Experts of a small language model.
Size: 13 layers, width 320, vocabulary 8192.
Experts: 16 experts in each of 7 layers, 2 picks a token, a shared expert of 256 neurons.
Training: a variant of SOAP for the experts, 293M tokens.
Below are experts of layer 6 (counted from 0) of a mixture-of-experts language model. Rows are named router (the router's row for the expert), down (a neuron's output weights, with its number) and show model dimensions 192-255. Each number is 128 + 24 x the weight over its row's rms, rounded and kept within 0 to 255. Numbers have three digits each.
After each expert's rows: a language model's description of what the expert responds to. This comes from a sample of Wikipedia text that the model never trained on.

# expert 14
router:148113148113127132115136091129161153084140112148098125116157098147112105106083065101118131170131188114105121132134143133142102139128167108098091136144113154126113137111158142120145139104129114
down0:140123110110175118157125126145062128100120108150120120113087089116164099131132143135133098157092114137141172147130129157094123137132161134132133116146119116095137166141155086126108132155080113
down1:102145114117086119131172123142105139174193124110145149114116161133090131132126164139178137076148117147100156145109133198127128119136124133143114092133122163140128156079101152118144100111134117
down2:077128144138126129120096118143119118116126151146150161147128143133121178166159132181128119123141107186127137139134101108159118096094132127122111145098132136136096076132120103110134175155123137
down3:129139134140100118133181129143147160127086092175124135182083151120143132112081117107114111153111110134154163091112126135158125104128109142141142153121127187102082161146168136150143160117083142
down4:138121157142083095116108151112136168167173124137151137143079134145130143151190125107112122121106143100121185147125099095110086131155167111152122078164110152126116145106086084089126142157110088
down5:139122126095098161151141099142111148116116171140091142176134122129174142152106139129130104117116108135133164125127115152095146115106113143101138122134114096132131139143095145136117137135139119
Description: Pieces of LaTeX commands inside math formulas (\leq, \sqrt, \left, \overline), closing parentheses and quotes, and institution nouns like University, Cup, League.

# expert 9
router:129131142152103092124135147133148125141140146134162085101114137131095106126186117098105118126086115144113146134146142131158117174151090128110152123120134081133140113091112151139105124138094142
down0:127132123104146161121106120091122136129178128123113134100118168124096135129090145121145110162119160146134134125134146127125095144176109093123128123129146086108114101144149130137122074104130142
down1:123131100137128119084146153121104133112160165112087116156145170140078139095122145114144104116155173152093126118165142137101097117169101130075132134135097127159182135128111078107109157121143169
down2:135138110091127142216124099162145156116130138161153105155129121183178167177107111160156140113162160136115109123121103119093116138125122129178098150118123125139128086179088093140140119180111163
down3:102142107160128138134130129146144122105137082138112142145114122093148093161138087083099090141178145150129109136175138147121155120113163088146133115140141149125158141114112109130117111126187081
down4:146095112122135148079132164108117125150105089115141123144130128173120082095128126140124090078132114064114112114097091072106097111102160114084125102157142149154091123161138093124092112074146153
down5:118161128117139109142137157138150108133119089098160157127112164141122117108149131103149146140141133091140155168172109145107112142137093147126101161103168108133113159145140130132164131150157157
Description: Word pieces inside Spanish, Portuguese, French and Romanian names, especially accented letters and particles, such as Bár-b-ara, López, de, la.

# expert 11
router:144167112125159158149162128148113149116121138127131128107144132158146127105103170117081072126112117151125099154103144116175128140160133140147142087172128136143172136106135142116101111140184136
down0:153164092134131101117121158096123100157137120157108138084129185145103158095140134106124145117152128136126154131126110122094110156157101115147125120181117137139124151126103127111085078122138136
down1:158109094142160164139118136122077122131092107149111134076116139146115180102064102136121141181148109090138155090105147133154119127152111177146104121144116124125080143138162145164154137139127126
down2:157112111126142091091139134136129132112153109116158086190141120117124158066097141159156083120116139095097151125148098114164106083149122119109149161167102133130121155167118156079148084128142107
down3:113118087144088158150137113141111157131109120119129170107095133147146133119096132110134121105155120095162129105158163143096115115112116170130150112139131105159157121094163130183132134123118131
down4:107121134128098131146163153115132107112146107073129118122201132156136096123125119143142107121113138136125169095124090143078091147143117126156177136106110106117119132120111103128155158121098131
down5:167111155104137157135122125161120140159110161165104165128118167105120156117130117114125111147121137123086147114092098128153120150135133120167159167117088093132132103126142111108097077117068177
Description: Digit tokens inside years, statistics, table figures and numbered list items, such as 2010, 5.818, "2." in ranked lists.

# expert 1
router:169146140089158159117104138097120123148166181161142151152114118090142147178136104074118134132123101137144102143147144109141105129097118141082161107152105116101122125132089105136158098121141122
down0:138113123128137159127161137132111116152110058168130159144101121166161107075137160146148159120111149152088141139099146112118135128152159131122079136122123136071107134137121090085062127138114086
down1:079133093090110174128163057132117091142121130103106128113117080122161112163082139140089123137148168125129149085121088152101163132128159180131066109122163130159080142144129147139120116079118128
down2:110117138112118120141113102124185146154184140124164159114100152113121123145083117102166077117143105107164183125094109162131157146141115104112142088164170145093112087148120127158075113112107106
down3:090138183113146117133121085151116135140150165148090136143084152138134121115111157149112124132139124123150154101142098137121131151130132144124119109137125110076127141149094101143142153145087142
down4:139098135087070151109155121118158114127172084139152121100142148149120097119115143135135171118110091164117121131100167148115126148110100103122112129108123129106078159159164144131119128142157146
down5:125207150135162113113154127116084151136071147117109155100103130140155110116094165155126108160138118130145121140133118070178114116131168107126100128114109116138098132106099130139130125114118148
Description: First pieces of nouns and names after the, a, of, or quotes, often capital initials, such as board, judge, Con(stantino).

# expert 3
router:176093161128069136133125140135146135128145120136127134162104079103102129076138149147116157096118139103120198059094129114153122081158130137163093131107164094134137146132105119135171134098126130
down0:149099107118117121178113100120099100120131137137171121117122131137132085132135137122169136102148149106122159169139094121095114133157117134139138120100152134133117148110115124118102129089128127
down1:154131096130147155142126171161152121119141134108131133117145138158135150119163151139140140158170083094186158120147114136125117169149124131127154130089142057115161133128144156096140150099110133
down2:072138142114146194101146142123087121128149096165104172132139082139087086120153110180151172135095138151170106116151128154153138145111120151088126112118144148127136135118127128148100162135154126
down3:170144141131112116114147112088140134123132151156163152121115129118114095146130136137161153109162111135148142137152092172093111135119098081142158114181078142127151118100121159122139159156125157
down4:126123123155173128150105132165137139123153131159162202168112110106138105125083117130137088112133157165102142071151150169116148114168107125143104138159111085195135125141133108140118124144136120
down5:184104170124096100121159123155129121118117142136128103100143135172096158129151114095124117135096127166157145174145156100129181144147075143115096140085106162114137165108120147088125151153127144
Description: Sentence-ending periods, table pipes, list-item dashes and colons in infobox-style lists, e.g. "- Type:", "| Home colours".

# expert 8
router:136146115147136101164110141142144128124095139140102142163132115101142187172085113125161131117130134111121121169141135116132093082162138138126108139135136119133121123162155117126118143112135137
down0:132155160110114081147114142159088159102118130071106148126144178148135185130103091126115105105154127137094161140111135107137132135125169118109113144090111152097124144173148155118080144115141110
down1:114140099124159128119079144132141157143126125110146168101120098117129148154115095136104128115111180102166129125153110158125122122159126128153133129086130134127084158120138134142129111146090114
down2:141161112118129108119093101120095152150147140143167167113147150099114119122094122142130149139103088139133132145142122136103151134110135080097127162135126131082133151162124150128132136149150100
down3:169114161120116104159127109145105169175121142182062139111167122130120063126143102148186101147130095175099089115125135117091181163102118113140125128126149115144112160087141123125151150098127158
down4:119121105164113109144126147132134127133154110105192118129099123130142109156126142154133180109120132144119137119094121140184116103145141122148094073111122110124099127116140142126092130120134112
down5:108095131156156143174148139127165094123145136106140130117110102095080065107123141179118127109141159144113105132138134099090129139103124113184129102118095160139131116147097143098126122135157131
Description: Month names in dates (born 7 August, on June 6) and word pieces inside South Asian and other non-English names, such as Madh-uri, Uttaran-ch-al.

# expert 5
router:136135111134126137141134107164146169098122085122084161126138116156170144108114084083149142142140130106094193133154123127133147105089116118111112128113134112109116133120157119149127108192117152
down0:151129116152142119120172134116099117151154145098089172123100120115119135128110136113115117078108153151158142168119129104133133148094107131126129119113135088138174134139118143118144136137177105
down1:093152137156102147111118124112165136110077136176118140083156121096099142140143101111145141091101107147134130133141134171155135127196121119117130185105090119122098144144138083131117124168143133
down2:148120105071132108116153167146139136135116147111126130138128136096110138148137118111110141134155115105100102128119132103094111129111159106146156101095157119118124088139135137101107142144175129
down3:090145115115096143109125147119135136106135170182082076128148123168142103184151119113134109118128113124142179123120151107145135100105113110145118102173143121136144132172139110105125128144124114
down4:147143109140087112141122149095139131115143123150104148117094115116105127131099153123075178148123115154130144080130131116138109150142130157150101184132100141120093111169144089125173161111103104
down5:145142133134121102168137172081104078108107125110116114140152067118168127124144162132157112111141155101138120108130125118158150111166126199136194087137132143124139174129139098121124156134166131
Description: Plural and derivational suffixes and common nouns, often ending headings or before "of", such as -ations, -ities, Charts, Places, people.

# expert 0
router:079108090140131114112139092125124120164133121132131152173103182151140117123132122194165126169117142150144110152129141110105117146125103124091163152099110138104128132136147136161133162115152102
down0:134107079130138078065129182171097135134097115160164150069131066128127107083146112143129084115125147127094151146116116128139107134148091103107148136137147157109166122112122123089121147125135133
down1:133125124131123142132115132156100154139118124122134157169107173132109109115149141120158113122135131123119156119121158139114114087165123138115105101181160102181145158172126105117152106125085140
down2:221099132124084125131100115198139161093159114124162125069115134139161124124121132092136156158168146160137127117125095143145112101131149145126154125150145113111132169102095125133091120131126115
down3:118152104157080143130163155123140108136123145121115120105141151160117062111125120148140123123097171157124186086078109127147088160171148125134131115127149134103111140106143097151089135128150119
down4:112139137121121110149134117142107123150118106089139150087116155104097129100097148136127130145145164102157096095105112108116114156134150149145166128155140114097144116142067133139122136110121078
down5:106084149174112118112161115105112167117074106112139147132140085128132143097165134100123112110090129160136169105167106131133106095119095121120142166106142121146117118147109083164092164114082119
Description: Paragraph breaks, table-row ends, wiki heading markers (==, ===) and opening quotes, plus short capital abbreviations in tables and lists such as LIV, CRU, MPS.

# expert 15
router:153135146087152148101103137109117137143173172149132147155117116096141155184131110075128135122114104126142096132150136109137096135086126130087156101136119106092129134136093095144157092118130136
down0:110101146149145102107122094162120137137140155113162132148164170145109114143131152140158150171125185173123143108147128146091100189121110124114150097123131118168107144108101130076100151143149076
down1:088135182127153159123142110115092133099131134198054130143124130142155111114119113115125097174098135109150163100098135126138152141150077117146136170105122120125115113131115119165119147075096173
down2:133149127128141137105160152126139120182122115113108143090156137104144108115132113134178130132105157108144087146109123100109189128106128137122142120109128101124161118120141152108100130166145109
down3:105092160125157112118105124150114112104142120085151134120134122123133120173129142099163126116109137144153093120137118108119117128088125103073153193123135102167102171106086119114095174085120123
down4:143101184104118129171116110113114148145170133134153146121119131135149196149157086133117129141112140129127118178129140125110151109116176124121082161122152115118136107157141152102106158133163146
down5:125129133149101156166146161140124155110119107092102099110135103117157087144130101116141070148153143146082119088115101125143114129150111123137147110127183118117136129181118093123111054136138166
Description: Articles, conjunctions and common adjectives in running prose, such as "is a species", "the cost of an", local, private.

# expert 2
router:108101115124135179060139102103135153136122109137147170092139111136146139100162169140128150114144124149184155115106114132132173138080139105117143112170123160134132143160146121112110127133159147
down0:120122146125115136114167108130131078117137137104159116129137132139132150152117134122075135153152154140125086147100147166139105132125153108150115146155124162117114110174121141156114118149145088
down1:159096126140141149085116167099173147100143122132144085123110126137135144115120141132084147121117131113141143130126153102117117162153173137136118164130133135081094163190124111125123135092162128
down2:118073135123138113164163129104124147174160129170177101131158093126129111133089088162114146132126149130102096109165169112108129154140152161136170091135164109119079121120155139104069158138119123
down3:113119115124113102144102144112125154158061127150149120137150165107125134143085116145108145169120116116171105165133116136138138104119156162074141133128118147157116132145172096104127077128103099
down4:108156111122109122068085121155127095098138149128132139129103166100141153117127167115129126195117113158110149124178158098145128102186165094144141082117129138098121128120108106150127090142122135
down5:116132123120138063124086145175154108167139158166161119137152153138109132136125168150116118138124152149134152154123128109106131121131129135061162144114117126115198158177125142119079148133086145
Description: English first names such as William, Thomas, David, and middle pieces of surnames and place names like Kemp-ston, Cull-en, Bally-m-ena.

# expert 10
router:092120135121118142142134111108109135148134124097106152129158154120164112117071116103109114147164132129123114144132106113093153169151096118137153162115093137130160123138116115131133111125109127
down0:135150098105124103129190118129100108115109143049142095154134169129114117128109109151134127132148131109070129100088124115128150121104172137124158145127142147141161080153121066124127154134149113
down1:161176136171158117145120072093173137156097110160129133107098101112120118138152128112120154122131118125129143118096144135113115172135102126154080103101090138108116112136130165130110135118132156
down2:142162124096118165127103090112161140110137114153092136168136133178137125158105132110162123117125147117124171127158163113119130128086094163116115127083098098131177132126167168114158101140098105
down3:132120128131140114132115132155132108145149115121155122160094111164146121122150098095136168148118080110177120178146134160102142108143152107124097135114117155134161134137146098085091138186142129
down4:151168110145093148143147148146156124149146091146107128071143156080104119132133131146108145146142143143128095090157134138111083110133127134143122125087101101116137150121147116093103119135132125
down5:132082122107117037102156156110144135138134144155121145147145099149119171125142102079104136143153096146159102146154090111144123084163153106126088068145121136085141145139160104137108100110153145
Description: Commas, including thousands separators in numbers (11,534,659), plus and, or, but, which, who and that joining clauses and list items.

# expert 7
router:188099152133126108115156129148100111126099107102144099122144135153099121158121120171094124122179109128143118103089134164143143102129141136136123117112136126122144145108121137136084139180081110
down0:118121127132157070182125089160149127144147123138134101115119143185164097203129140129125099091150113146132115159147150106134103140118159150108127125141124181145144138153113156106120144129130126
down1:160106090132135132097081116090135122167160129109148119122138127083131135118159121113114156128157185143098100137134118125136120131136131092141117136118142126109122132156114079135129140127078144
down2:118099093121093131171121130099132125139136128088118159162112123129134121137084086140093147158084151115129123109117157098094121123121141101142114111141119151149107146144159145146136136147160109
down3:092104175108114104136117122128108117111172136088163110144113138062104161132137133123113127134187124100120153131129134155124145143126126157121162169151100106119153100140132131114141154123116139
down4:136158138070130139087115170118118138120130152079121129166087095105146109125161148164149113151137118129126128099153136115130138136140095093125115172138119142103103142148154105115133112080147109
down5:154126157127104165177124104169141149119144147140141088159120143128098149152165126138089108107173087122112115128149111132155125111163104118142128123126104107104081108164091156122101126136154137
Description: Bare spaces and open parentheses in tables and lists, usually just before a number or year, e.g. "| 10", "6 (15)".

# expert 6
router:073140119142141156140139159136147117113135112127155135132119147121127066107160151177145140100131113096142143098126095141084135077131180130181127108136157161141121103112127135121120160120116151
down0:119127136123124147132134157131094164082107096097099127147162119153101131171138118138143144177098158150159168156121143119178166098086091111162098129085142111147149174101121168155116125151083119
down1:132162137169095080124106154155131123087134137120158170140127169168129149097082112141132063142137124089110145166138126117123125107098100144156120118163155161140133158119080116176147111109114112
down2:124138185159149163163154149118134112127172144145105162095108142119098147116186121150165158090111090154182155159133173103147103180160136094146142108116150105147152106137139121117123151120106137
down3:147120135100105146094125124128132078088076120134105114125143137158112125138140158156139126150119134131138138127121152098152106092102167117144132155144123123168130131175129106166156115086105149
down4:151128159148097118125123119106106101123147143103164125111130130116099129130135156114139082114115126084108090115137113159088105098134126132161141154100127102068151132160146126126121153110138132
down5:106116131163150108094114147144141123106122161093137192117120143133150086165138134112116134140127137087111165138129142129085123155135161098163174124127126168118158119078135102136155140160144145
Description: Main verbs and verb endings in biographies and plot summaries, such as had, moved, began, went, and pieces like distingu-ishes, illust-rated.